python train.py --n_layer=14 --d_model=256 --n_experts=64 --experts_per_token=2 --d_expert=64 --d_shared_expert=0 --activation="swiglu" --moe_layers=[1, 2, 3, 4, 5, 6, 7, 8, 9, 10, 11, 12, 13] --router_score="softmax" --normalize_top_k=false --routed_scale=15.4 --balance_loss=0.00504 --balance_bias=false --router_cosine_scale=10.0 --init_std_router=0.00743 --lr_router=0.00142 --vocab_size=16384 --norm="rmsnorm" --norm_eps=1e-06 --tie_embeddings=false --optimizer="muon_variant" --lr=0.00166 --beta1=0.9 --grad_clip=1.0 --batch_tokens=32768 --seq_len=768 --train_tokens=209400000 --steps=6391 --dataset="wikipedia_en"
Below are experts of layer 11 (counted from 0) of a mixture-of-experts language model. Rows are named gate (a neuron's input weights, with its number), up (a neuron's input weights, with its number) and show model dimensions 0-255. Each number is 128 + 24 x the weight over its row's rms, rounded and kept within 0 to 255. Numbers have three digits each.
Before each expert's rows: a language model's description of what the expert responds to. This comes from a sample of Wikipedia text that the model never trained on.

# expert 52
What it handles: Eastern European place names. Inner pieces of Turkish, Slavic, Romanian and other foreign place and club names, often in sports tables: Fenerb(ah)çe, Zlat(ib)or, Krasn(od)ar, ç, ș.
gate0:112149134140120130176133146121095162132119140080150172089125118086159119103171154120138128149106118115084136079140149124091164085145094086156147120128149131106139148163113121145154153120140067148218138137082131121109119151141126111119128118167141138128140126099146167147141115153109104104182126111126144131084165103083141143136125139125161155100090159132110167116128113122170118165139099155121086124121132118134143081104139151112114154131158111110110105117136106125136121124103158153144122122111148123107153138124129146134095106205170142125125139112108090116100132109139143176141112157160149171127146111125115142139108131110147132142115102133156135123138152136138142068114160128112101052130154108099145114125110143135101106098128084127103154150109119125116167130144113
up0:142097089134138102132163144111114140151116122134100126138124128220093164141143122153144132103137125162138133127143125132151128084141121158114175140121111092137130109113119114118158088121137156131136140152119146197111170091119142124111143158122126103137108119120133136140149099140160131084119108118137117119111097126157154118152174118097123121162129126145135203176144115125101134156147119137123146132123153138099078119120125082091137125103166125072179162095110143131134133099151133173180156133081090120112152137097130132113089143107121090160144130129094127113121108163087092092144115146147101158101104082140098103132124138131126145149111107114145123133116131158143121130126108093122174145103115137089143086136093092185151152106112109118119135117084146109126124113115085

# expert 8
What it handles: Table cell pipes. Pipe characters between cells of wiki tables, especially in header rows like Club | Season or Year | Category, plus label colons like Cup:.
gate4:137141135167101094101133097149144139085101156142092110088136158110117116166122126155122186146143192120096170108161160135130132124140101121139158136115130123084158123168131113144128115149137115108137097089127146130129172158122162134122090133111110175127160140155155120169117128104109168134118148139157135135162109157115121135155099142118150167144091155180142155115122128126133105125104153151153117080130104123126107133112133156135136141122101091173107115111138121154149150112113141158086116124141101129116102122102095148116094130108112097191130143091131097165121147143118107120097120138125146118148095145138145122106170145106126146108145103203126145181084133152164181134102123086136143124108125116148116121110127136127146091185160076116164183146124117130136137139142138
up4:138130178091126119128131076110105113131133110168162102153099114185137143135168104118147148108128142157162130129124110132129148122145121141117150126168148156141132217083103107132133131120102125100157163137119138109109086114103097125135099137127144079126108105136094120109146111137143089136145144119127120140155128140151099120091116161114140143107140124158141094150121142111141160130150146078139114131170163131125141156142109141106142131113191128139167113153163142125154083177096115108172122152106118122128130134102175115133185151123113128116146121124102145131135159134113189178168169120146135106152131151117107147114152106107143128146119139110119123126178119119161066125104129108124120122124158140167138123082139150119155100113062161167093134126076134150133097119127131

# expert 27
What it handles: Germanic and Slavic name pieces. Word pieces inside German, Nordic and Polish proper names, especially umlauts and consonant clusters, as in Krzysztof, Braunschweig, Höppner, von.
gate0:110151139137087144130092117122110123118157119156179127122107168135085179118108109149088134076114143112148159083145126186099149111071171150122133149127146119102115083105146138129109115103135150119182165157113172161131146172134130129130138160121107148110129114138124159111086123130178155129139133088133121144136108126105102136141115177128121126178136135110152142112128121129127125168157088123076098127155081137117158126134106129118103116113128134098160111114171088126134151152142131117098129136150118105170140135108158120179130155132130160119091146138164106173055140139145105100102138106106081108164153115133160142161107113124120127131158143125154123097105138152122157131117080114115149108108142142119158126136165144115117145167123145121104112119124122138136111182153085
up0:124134171133137139136118105111130143107125121138142162144077136120125135136140100136086120111080136077134178107197131119126151130168143132131127149079128150146136125134083148124122065114094109134143154133152113127136148172108087123127118104127124136116112092123141146110137085111129133130146105117168085141150145163161065151166104155114113135137144116131126131087076127159113135157137121149104127110150132106135110124113147150094098141118115140105129104118189117093127082124076119095130143117122126112092141092101168110125117117117164135089163153135123119084151153140158086086079125110097138124146109107143103109136110096135158133158129136169120154056123126120111157141110130114122145147123111129105130110123112145113113133132173154113104076194142074121124137157128114

# expert 28
What it handles: Pronouns and conjunctions. Pronouns, conjunctions and short verbs opening clauses, mostly in quotes and argument: but, it, he, they, so, we, I, are.
gate0:121098106113124079191138133142152129146137177108125160114095158104153136137128151124088110131124127133153117124135105112133128142138116136150117122115131137110105119109138147118109099138136124118130137128123145082130147142136134101134139115123136156126099118133178077158139151111140136121147143099118113136164118125153112103103082168111155119119085134138107139142160107140157144107119172148136140159136152135118162100113115116160128126097133139117130091085120102115140140122113052110116110148163152126126112053121134151061130143098136140116147170133068100094140127108108099143123114132114134081189154160116104134135135140104119116066124137184140142151192152126143125131122149144165067075115119171101135167147133111136181119133137139086123111111138110131141170084159113
up0:120087127164161105154087145136155121126150188105124104123181104103150122139100129127103123132099172062124113118128148100132106104125128115185112123096081099122092137096134141126100126090150088108073129131129108145172174142089155102135131115137186133132127107100139085166143153088127166126106162112125099140105129114112104146129175143165138127103146176114136112141133144107147131112133139114145129102153123118123120103119122123170130127145112151124139139134143104083124160118113109146120111186144129118108113125135154175157139143144085099075112099081112095091160085114124137137096138123147134102136160144158119139149139163127145124114142106140133129130106151122116115134126162138108141112096136173110078140128129091128098152091131143138142120115122091176114126072135165

# expert 25
What it handles: Name-initial capitals. Single capital letters or first pieces that begin personal names, often after a table bar in sports squads, such as R-éver, T-riston, Gian.
gate0:142096132128117107151132124108131123134115068118130113146116148138128121148179136137083165137126145141222150117143124119148141102097131122134135121116116132135125129093128137130106106187158132152144136118106086097089106142165109133117156153145116149125148105135135137116137124097138126125109127086086096124138094116088108119153121100128150109119192116128133137123150142152126158144140136145139097154168122156120145134114135113125072122121160036131160146145132150102156148167155131148121092155115098115136136105138106115151114120113089128100097143114146130053156106145133193133131153113145092098143139134133120116135156124072085136127053108132139119086108133129116135120122086137136136142101132095136114095114131121144144176104105127156131087108135127148095104174169130
up0:120108128130142072143122151094112092119134116094089097151144128157118147133145127090162117139126099070092124116121088177085114149141121158138122113149134085143131133150115128108149174173114147142139118126149152145129117082091130095138159106126122139108160147129117154162158093140135095151145143141121113109170129096136121130172130120053119176172130166120122157158130097136129104107147105147144142089118122186107119094124122161130117108135145125113137115095101170133142145156106152115145114130177104117138094121114188080129164170138134162144153110150110121137103150123130091133108186146135169122112125107150133125118135133147138167136161139108122127128136114191159138129140109109126156133155144135156148092090128090134128122126132114091091147125146127157175120102147087

# expert 30
What it handles: Numbers in tables. Digit tokens and number pieces in statistics, tables and census text, e.g. 202 housing units, 133 yards, vote counts, temperatures.
gate1:144145112107098081133132092122147137159088154122136113154139140116119135131091116102119118110129128147130107152116107147130115125126156087105142134128115108120159158122117086112149091164102116131107164093146133150138135157134120118144177092107149130165155129124141145143111127113138140147073178109098102116100129168140129110154103109133128120113148117161122138198211131153131130082154159135098151095109139091147130131116150138092092145158122137114119094119138119111137122119105117145147129145103103100111168112077117134123161147111118132185116116105145178135127111138159128097127138043168125163073138132137158101128138115179109125142153129104164118149129067169079145168106135175150121132145156103129130160122110135136120149099104106107116136101145115127153121099145145
up1:144144130142133114145153101141116116120086147151119086162107112149109121114086116098111107104144155130131119115142124143087123144126161112120106141141081190104160132107132094136175089168114137125125122103121067107140145169170112151131145049132140160142142149111150140142112077101164119166102171113106110127123133133105084116163114128121141111152163129143141180134151135168144165090146148133107150136143145110123152112122134132128127134123136123165144168115157101129158183124092160133117089161097119115102138116074129112139119117121114165172175107148128162126114121119125170116139141107153092158119107133154126120140137124133126114142148139126148138114125145102088143155136125128165078124107157115122149155126135120159134130089119131131124193088084114089133089112188115

# expert 42
What it handles: Mid-word verb stems. Inner stems of split verbs and nouns before endings like -ed, -ing, -ation, e.g. qu-ot-ing, distribut-es, convin-ces, lack, opt.
gate0:148144092139105127088107167175127175120100165103166150124122153089151133143107208116120095153090083117110148159135118116156113134127156116143114177132097131132106129145150131140119176117126124138117148094117140106162117102120123122135151161127103127105141141163152135132128095120119158107122133117157121132123115104138136110116110119104141113132124137125155136122139156157104087119117126150115103137122121086068121192142124121122138102150125125118112122158127139161153150090137134145128112121116177091134105147113098091122080104143147143110132127137095090180115125109133120098123076128172161089121139152113128129154133102136133104160132151200085165125180091103102102153115083136152129125123133171125086140145108155137150139177143118107104160116110111059140118143147108
up0:144150129128105101102089114150104131131121052093137125071152105109115177100170152138122138107131131111135078129129129122133089153105108134108090143112126163072097139080160152156140123120116170147166086128105107155118148126151127107171130127128129145094097107208167134159150088160129143108088133112116114118138138095091108137119100129084143118138126134118176103109117130138086082092162112133147156118118134053125136132130123129121115166154115127138167165144120125123118087128123114142079101138120138154139132137098123114134134129130130139144154122124109107167112159110092131128138127126127118096144138137131130130163153115101117112134127118150114149114151102131094129096145098199153153127112149095125103127134126132076114095128112168157094176126081126122107106140123113

# expert 4
What it handles: Word-initial single letters. Opening letter or short first piece of a word, often single capitals or lowercase letters after a space, hyphen or quote: D(ioxide), -c(ytoplasmic), V(AT), "B, ==T.
gate0:123136154129172092148148110168103129131116120129154142193150131115112141133111113149109125109142124133155122107077092126123158173176084131106126143093111097126120167132114168113132115158139122114166127171141109108162140109130119118132126124107134118189119068160116135113082107135124117123162130123103132102165147111100084113133093150084134131157115096144125100078117116144139129119143125105131119141125126107135105127159087200142155139137123155147121111130135140145126179134147100197160129113127137105129131146166123108172106141118124121074119150130148148096174131138127112109138091106121120157135113132096129146123120152128175146084147136120084140106176070153154094128133177147160154138165137155132119127129099138099144141100114114108187143109132110125143104159147158
up0:116121123161180086115126128154103237168127101112105115170104131153154143108125136105131157112140132086128106110154098132125135131152130161123067097110113111106128145105157130116143126141121093120144090125126141101125097142116142151129091155128124122125133171170137122100138144149134133089116113124148120147040141152112115108112111136133130176133156128147145115133132111110105128145127146143136085144129108134136158139125142146126102120115135168142126147135177124144122120132130128125158108177119139094139102143138123112161161120107119157100085166129188094135157164118150107091105152096125089125119119126130112091103095124136110097099106122113112204138170143148167142093103146132132120129137124139113149141148143071113140139115144088099136161089163132111110073114148139

# expert 38
What it handles: Sentence-ending periods. Full stops ending a sentence, often fused to the last word piece: ed., es., ation., ing., World War I., then a line break or capital.
gate1:139141116109073111122133138153111149125126089122129138131097140108167097133071117142106116153106164131121134120120116126083109125149170102063120096142165122117114127126088100125128106133154123139132117134080145091113104084119147120206138131100122127120090095115132128101110120124103092100146121153119114149133135114108146117103172201147126122088111140104126211153149109082103102139097126126098114121132145149125116152132137118129143132129114163091143146085160121091157160153119135131146087133118094116125106114194084108157128141140100115114144124145146131121126126124136134167123112161145168117139144119114139114147132138150121169104184125145095119098117098116117107161158110096111133119151148161148125130129136133038124108130141158120132145149117137115118168087110103
up1:132138182120180135085139142089141126159130093155163130127135123118135151154122156129111129090121094087171133120137151125152124141114106126179121132103074186146138149136161164137147141129114116136150146121125127137149125124147138125093105129143129140181167126165106121145144131117157162155131127145151127068108146134140117126135140101132110127173161138124098100120098132146155135100133096152137140111199129084123054128139129139117117117125135103140110105116134118152123078112122133173148155156118159127113142138106136147114147104144154142111100121122104130142084146113111146097122146130119095117072096096097146150153169147144117098164122073122143131167090131139137110106114138142141116142122100058136094124109144118149112141149116104144141102106135093159108062188151157

# expert 35
What it handles: Copula verbs. Forms of be and similar linking verbs after a subject, especially is and was after It, such as is, were, became.
gate0:130142119099118123138129155138153119125120132122147120169196100082122111103138101128108080168108110118142155122139147117113107098198132151133119158139135157159133159122154111114124141100089089113133094125147069156142133107132142138160124151126149127152094125158133099122158092119089117117140128131138067126135130110124098156128134123130115134140147135150161115126121161092089112120141088123119143100139145089110101141112129089066116075129126124165123114124135114182149133135119112126161107116098082098136147114135120146154130098127139141147123143142111126102102131115138220118158099110122139159119128115092068110115097147167128160155139101152114105088088114152131136152147125068135135141133078123100152140101144145142120138099106092106143201100107131126132132144120121
up0:126130116131120094060143121125151114156127113087129135080103143166123144127107116163145149074162147137149108136110038125130129162141144121095138125126142122115086122123141129155154095140161147147139117143106153096103117152107122141112133127130118113110157143111098162111102141140149102126111152141135146113111167160112148111151157127080104124062136089112108153108136165142134157130123161141160096155137130120126183130150119144116170161117112136058125150142130131103142128176137180111100119104134147143112120132109158099107130126125131143117104120082146086161128116155157081129111117154131152100118112168146177129222130109095128132108127159121121142113122167085120116126131130152137113087148110114094122114169133088120153126141127111152159099134143127114113129105161137

# expert 19
What it handles: Credit prepositions. Prepositions and linking words after a verb or noun in biographies of film and music people, such as by, with, alongside, of.
gate1:130147117194104143173148135145116121106135083125116104113133120095166178126122130146130143172122118150143147108134120126127120122123099160135124132110136110140068105112125159120095186082142135116109115120095099126154134130156116136151172151130156131118142156090130115115094141160106175163134102135160118064142130142124148166146141104159145153136117132127122123122120119101128098131169133205126112156117121165115158120098120108094135091081157150134136158118177137060123137182114089147139150130131169132165118125123127084162158156099137147113136115106147121137118095094121176106124148116088117129123153170124142154119135124144170061145201140091147131126151153125148129136160114113101122142136144135141132154134147136137126093118164125101126134105131108135141114094139139
up1:138139113152136118167130114114090113097135111106163136143166157118167105117106165116128131162160135149139111091135151120117103142112142168090134143133194099151063125121123162129141198102154069127128149106112085114153099144135093145133172114107190149132111116083147129142111177105140145132135135121158138121168176111114143155075089121142132122136113139114141112099098137090114094116181151166134128171120120132119138135133172134147129167135188150132154131095149150133139166144137122137159130135123150114178112146121123137118167134107145121135083120116133148144139125107134128100106122129143114110176157153091130154108157155138187139120113150144080107165143122098167120137136147134128129134147114143162139109141160122102155140128165173126125121137135111129119088142141158

# expert 54
What it handles: Delimiters in dense data. Separators and fragments in dense structured data, e.g. table pipes, semicolon-separated race results like Ret; or 21;, and InChI key letters.
gate0:095118096148123108112146136129154129138132121118126114147150141138106120150104133139183143108121115166114108107100137144112131112095146133155146107126125134150125109158138121127132092181121110128090137136153140141143114122133124060130149123102124122161116125095125163136136105131100126172127081139121147094109130097112136094126127114085118141125149118152089145166108088097132152144129115135163124055100167130117150130119104140165145106163160114159142163120164139084142155101118163117150141109185063138146100107120165116161086153149123153112070175086127106123119108124122100120109164113119144122150157142116117122122150135116149101130141124120124138119112160165111109099147152116166151147088121114132150063125114152106119176146114112031123129180165137119111131132154144
up0:111123111163134109151100124130173104159092127170087152116154129131155123178134158137150142124137127131136098117078120137148139137119101118142110098137118162142154131130136178115132106116126109121101169133100128107113132151126118114107117141131095142105136156135161105107194112158122137152100102124110179057095110132106107122124128090114099128132130124146146170118121144112162146109103115085155161086065131136130124105133119128154147119185144120149136102094153170092106125120133134132122172114152088129151130109129111134126131125129118135081083160089197105131143122120151122129152144156107114124173126132142113112136093142125143164088121152096113115135079136197152160132137152147126100113148161147150074120089159135115142121122156118116195118152110102152118133148108136

# expert 24
What it handles: Infinitive to and modals. Infinitive to after need, willing or able, and modal verbs like would, will, can, may, usually followed by be or have.
gate0:066152119104147135141121139141113169175110113146132103155120097135113078125124114134076121149056046102141145061099142135126096139127109120113131185142135153123137141130082118123131079164133114121184114100148150161116137102096142123140107137169139126138093123128115091140147165143120140107185125153131121154167131075126108167114093106155125127145143121176134102162118135116063099122140146124100133127116120161177152109167102098107121122141125145132102132146129156116145152132108128105100123128133111151128130170117111152150115120107157101114116110144138160115151097147144146153077097103144095174139156127087148099104119140158120145144137082153152081124147120133134128154117118100143153116108120124123137108169152141116128130115100129100142146150156108135125126113131116
up0:132163087170116119161135118158163121112097114131141150132111109103149107141079128146123117176082117118150146149080117103128088134097133089107116148143182195088112156116111116136140151086128133127136113150134119141139105111190160147157152145145161130111120117131090101135139138131133133077111085135116122174102200136130120113121117111176133120115119118158139113111089118145138128112156103140102145133109128106118189153092107136138128142159138113128130116181113118090107137119118127123133146154121120134107132130140090193130131123111116083092095144130136134140137167129119100117104129103115151134166127121131086154125106126134125121125093163140069081093120140167115127097122150097152112082130139154186112133112123126129132090124144137115124145095105163159109128073091116

# expert 34
What it handles: Endings of foreign names. Middle and final pieces of South Asian, Slavic and other foreign surnames, often in cast or track lists: Pariy(all)i, -ović, -ová, -ski, Singh.
gate0:098099121146193071138132120123120146130187157145135145143102154046200143132158103158137135145089134155135142106119115141118102118150158152144122125104132134097103127155113129163147131115131130144113139132112132103144094132094100136118123142143161132101126150151117224120122158121126148125095137140081109105158122119143115114127133110101149171173109111139150098135090127164075133098136103138112155141128129138098124105109120132074137113136146162088138158115142100185137139213140120134126129106101160091120085152108174105112113092152113147166130110167122123115123137122118130149139122084113131127152139108111082148104152125121097113080124158133103114128134121107107149133119140131103156120136114128130159119125164149132126120109129133125125145130108139139129131118198112
up0:111090130164170103129092123096126152110120151126133148104137130136136081123130109137143173140077111189170134125138109127145119144117120146134114095099136162128143109141087140105187150128126126149132095119146151138085167160136139130090101164098135085152124124163078152128166154145135125155108142114101165119140122109125108146139147145170132143177142103129173131069124121150123149121106123125108132145152122130144158120121134173108153158149119097110147121078158111147135134152109130182125104127150095115084089095155153114129139111137125117149109123122105118133162139144134084150145081119132099132153110144145089155130148120074128114175111119130152135133126116090124149140143157161064136122186116104170161150132132105106143177117154141078152139157102130130127120095147140

# expert 47
What it handles: Periods and numerals. Periods ending sentences, web domains and decimals, plus list numbers, such as gov.in, 3:50.19, 2. in track lists.
gate1:140148149162151128129122131121142134150145152115169143115128138110084116141114087102138140118138099125174113128110119132156126154107118127145133141100100153123150145126167132129132168160120133146227141124139121132142128130150110133098162131136137107113156106135116140147136173088154152101130119119160113122148170115122127088103102138166136136118115093136052135133126135124148122115104076136148127165156155133191155138149145126127144153153120140129106125140128117148154121172131091084102107135134135121205160172124099142138127146121137121145138106126177140085089129187114137132178174112151131106102146112124136125094141139126151133110129098137182131119141125122108125147110091096148146099111156188154143115113090093151155125158094151127124117103166093169081127138143096
up1:121125115082097143086096144112114103149137128162120145141107128151106131109152150134088161130144146125139104122125112128130135174123156117110141115128112089150146103126152145137133155155109094139130143091135115134139124120058144119128127104127096149110108128138162117131164174143125094106123121112155111131171165086124114140135134168151123125138132153174148131150128121122122148108114085092147107147164120122133170079125125121086149127111143089126122085145135073103132111149118120110152111117099161121093164117112110153181163149113102126133113191124179129138119151135137136115131123142135104100157147101076148142142165129143162137077095176112086120120089091118138109130075099097151138093108144097102180178096172098112135121137146122069160128136147130131121098090128139

# expert 21
What it handles: Capitals in acronyms. Single capital letters or short capital pieces inside acronyms, call signs and Roman numerals, such as the O in COnaie, POW, XIV.
gate0:139114111133151132128107080122106161105113149134145124133161108088149140146122114116106124119127091147109138169100143149133143147156112144145119129131116125134115135140192171151150157093108146110133096154059085127123137133079120148143117165115116125137090165128100157095132112163151105105167115127171099126101127089136128105140134115119100131067105090101097112091089156137124151109146120140117106138109117116086111096149169140132140081149125136118158150140123147125105151117123118150136144087153126146122113148144112156117136101173146144151182199114150109107128124125122115132169140113140147113169091115145171151168154186149156160174133125174121143110141087114105115130128153141122153142147183142137103148115079152127075127119134114103143116126124096121118135177112109
up0:111114121143139119148073115119065165158102121105095107133190145157139128101094150128103101132117108149103103148118167130126104166128104142171134145157125119120153116144159173128077160104147143134126132138117119130138139109103113137164134134084120130124125167163105140068156156141132109130117116131152132142142115176139147133132125124083094144172117125113112103063185146105147148106120166089133111093086102091076123108121119162126116086131106143145118065130101125126111106115136133119140129126135117148156182124134110135130117115134149140180131182154128135119155108113126116144114118151117113130134121156125133150182165162150118156128110138153124202101162077119126140167113151151120138155156155141144131110113096126125115137148148136140132142125139111104092098142127181

# expert 11
What it handles: Sports tables, dates. Years, dates, scores and numeric cells in sports results tables and season headings, such as 2021, January, 1991.
gate0:150107104111179129139142133155131162081132100135154106148161150133119134156087118118109127134111160126113140127046089143136115100105092164169122142105104136134135108156130132132142090156117164109131127166151138146158132124110117123144153157124155141099103127105108122109074111148146084129163125129121142123177138126126118140119110131159086154144144112108153104180120114134127149183117165138137136160099151125113125081096119121142103121142146126139107140123164074149135090132118145123113106182106143105152140178096131130140127140107112090113166099155167108123128093121132134163119179087173130187129118167095153113141127134103136143119137137112123074133095093087148200136102140166125139137141176148117095136133143126105123128122130077116109122087121114124123147126124140
up0:149110107135168124154133143152142091093124156150140112110123120133128167131101150150081151158125145131132098119119128102150115120107077148140128130129120141087159119146100130146139075129107125140124170146160125134151128202158123130171130112118140124106145158117138117107095025094149120129153151123096157131147168118128134139119097158127098121114127130131145100133139128122105151137156107130154086168160177119147118107065132098143096141137133155127161170127146084145119117132147125155129133158140151118120130147084116160114134147163129055147134157138119115126141119109089139140122182081168107151144110163110162103101151171137085129136157138155095111140130134117127105147151125172076127157153138128141139161092120127127098120147140099154131159138132106130087146153126151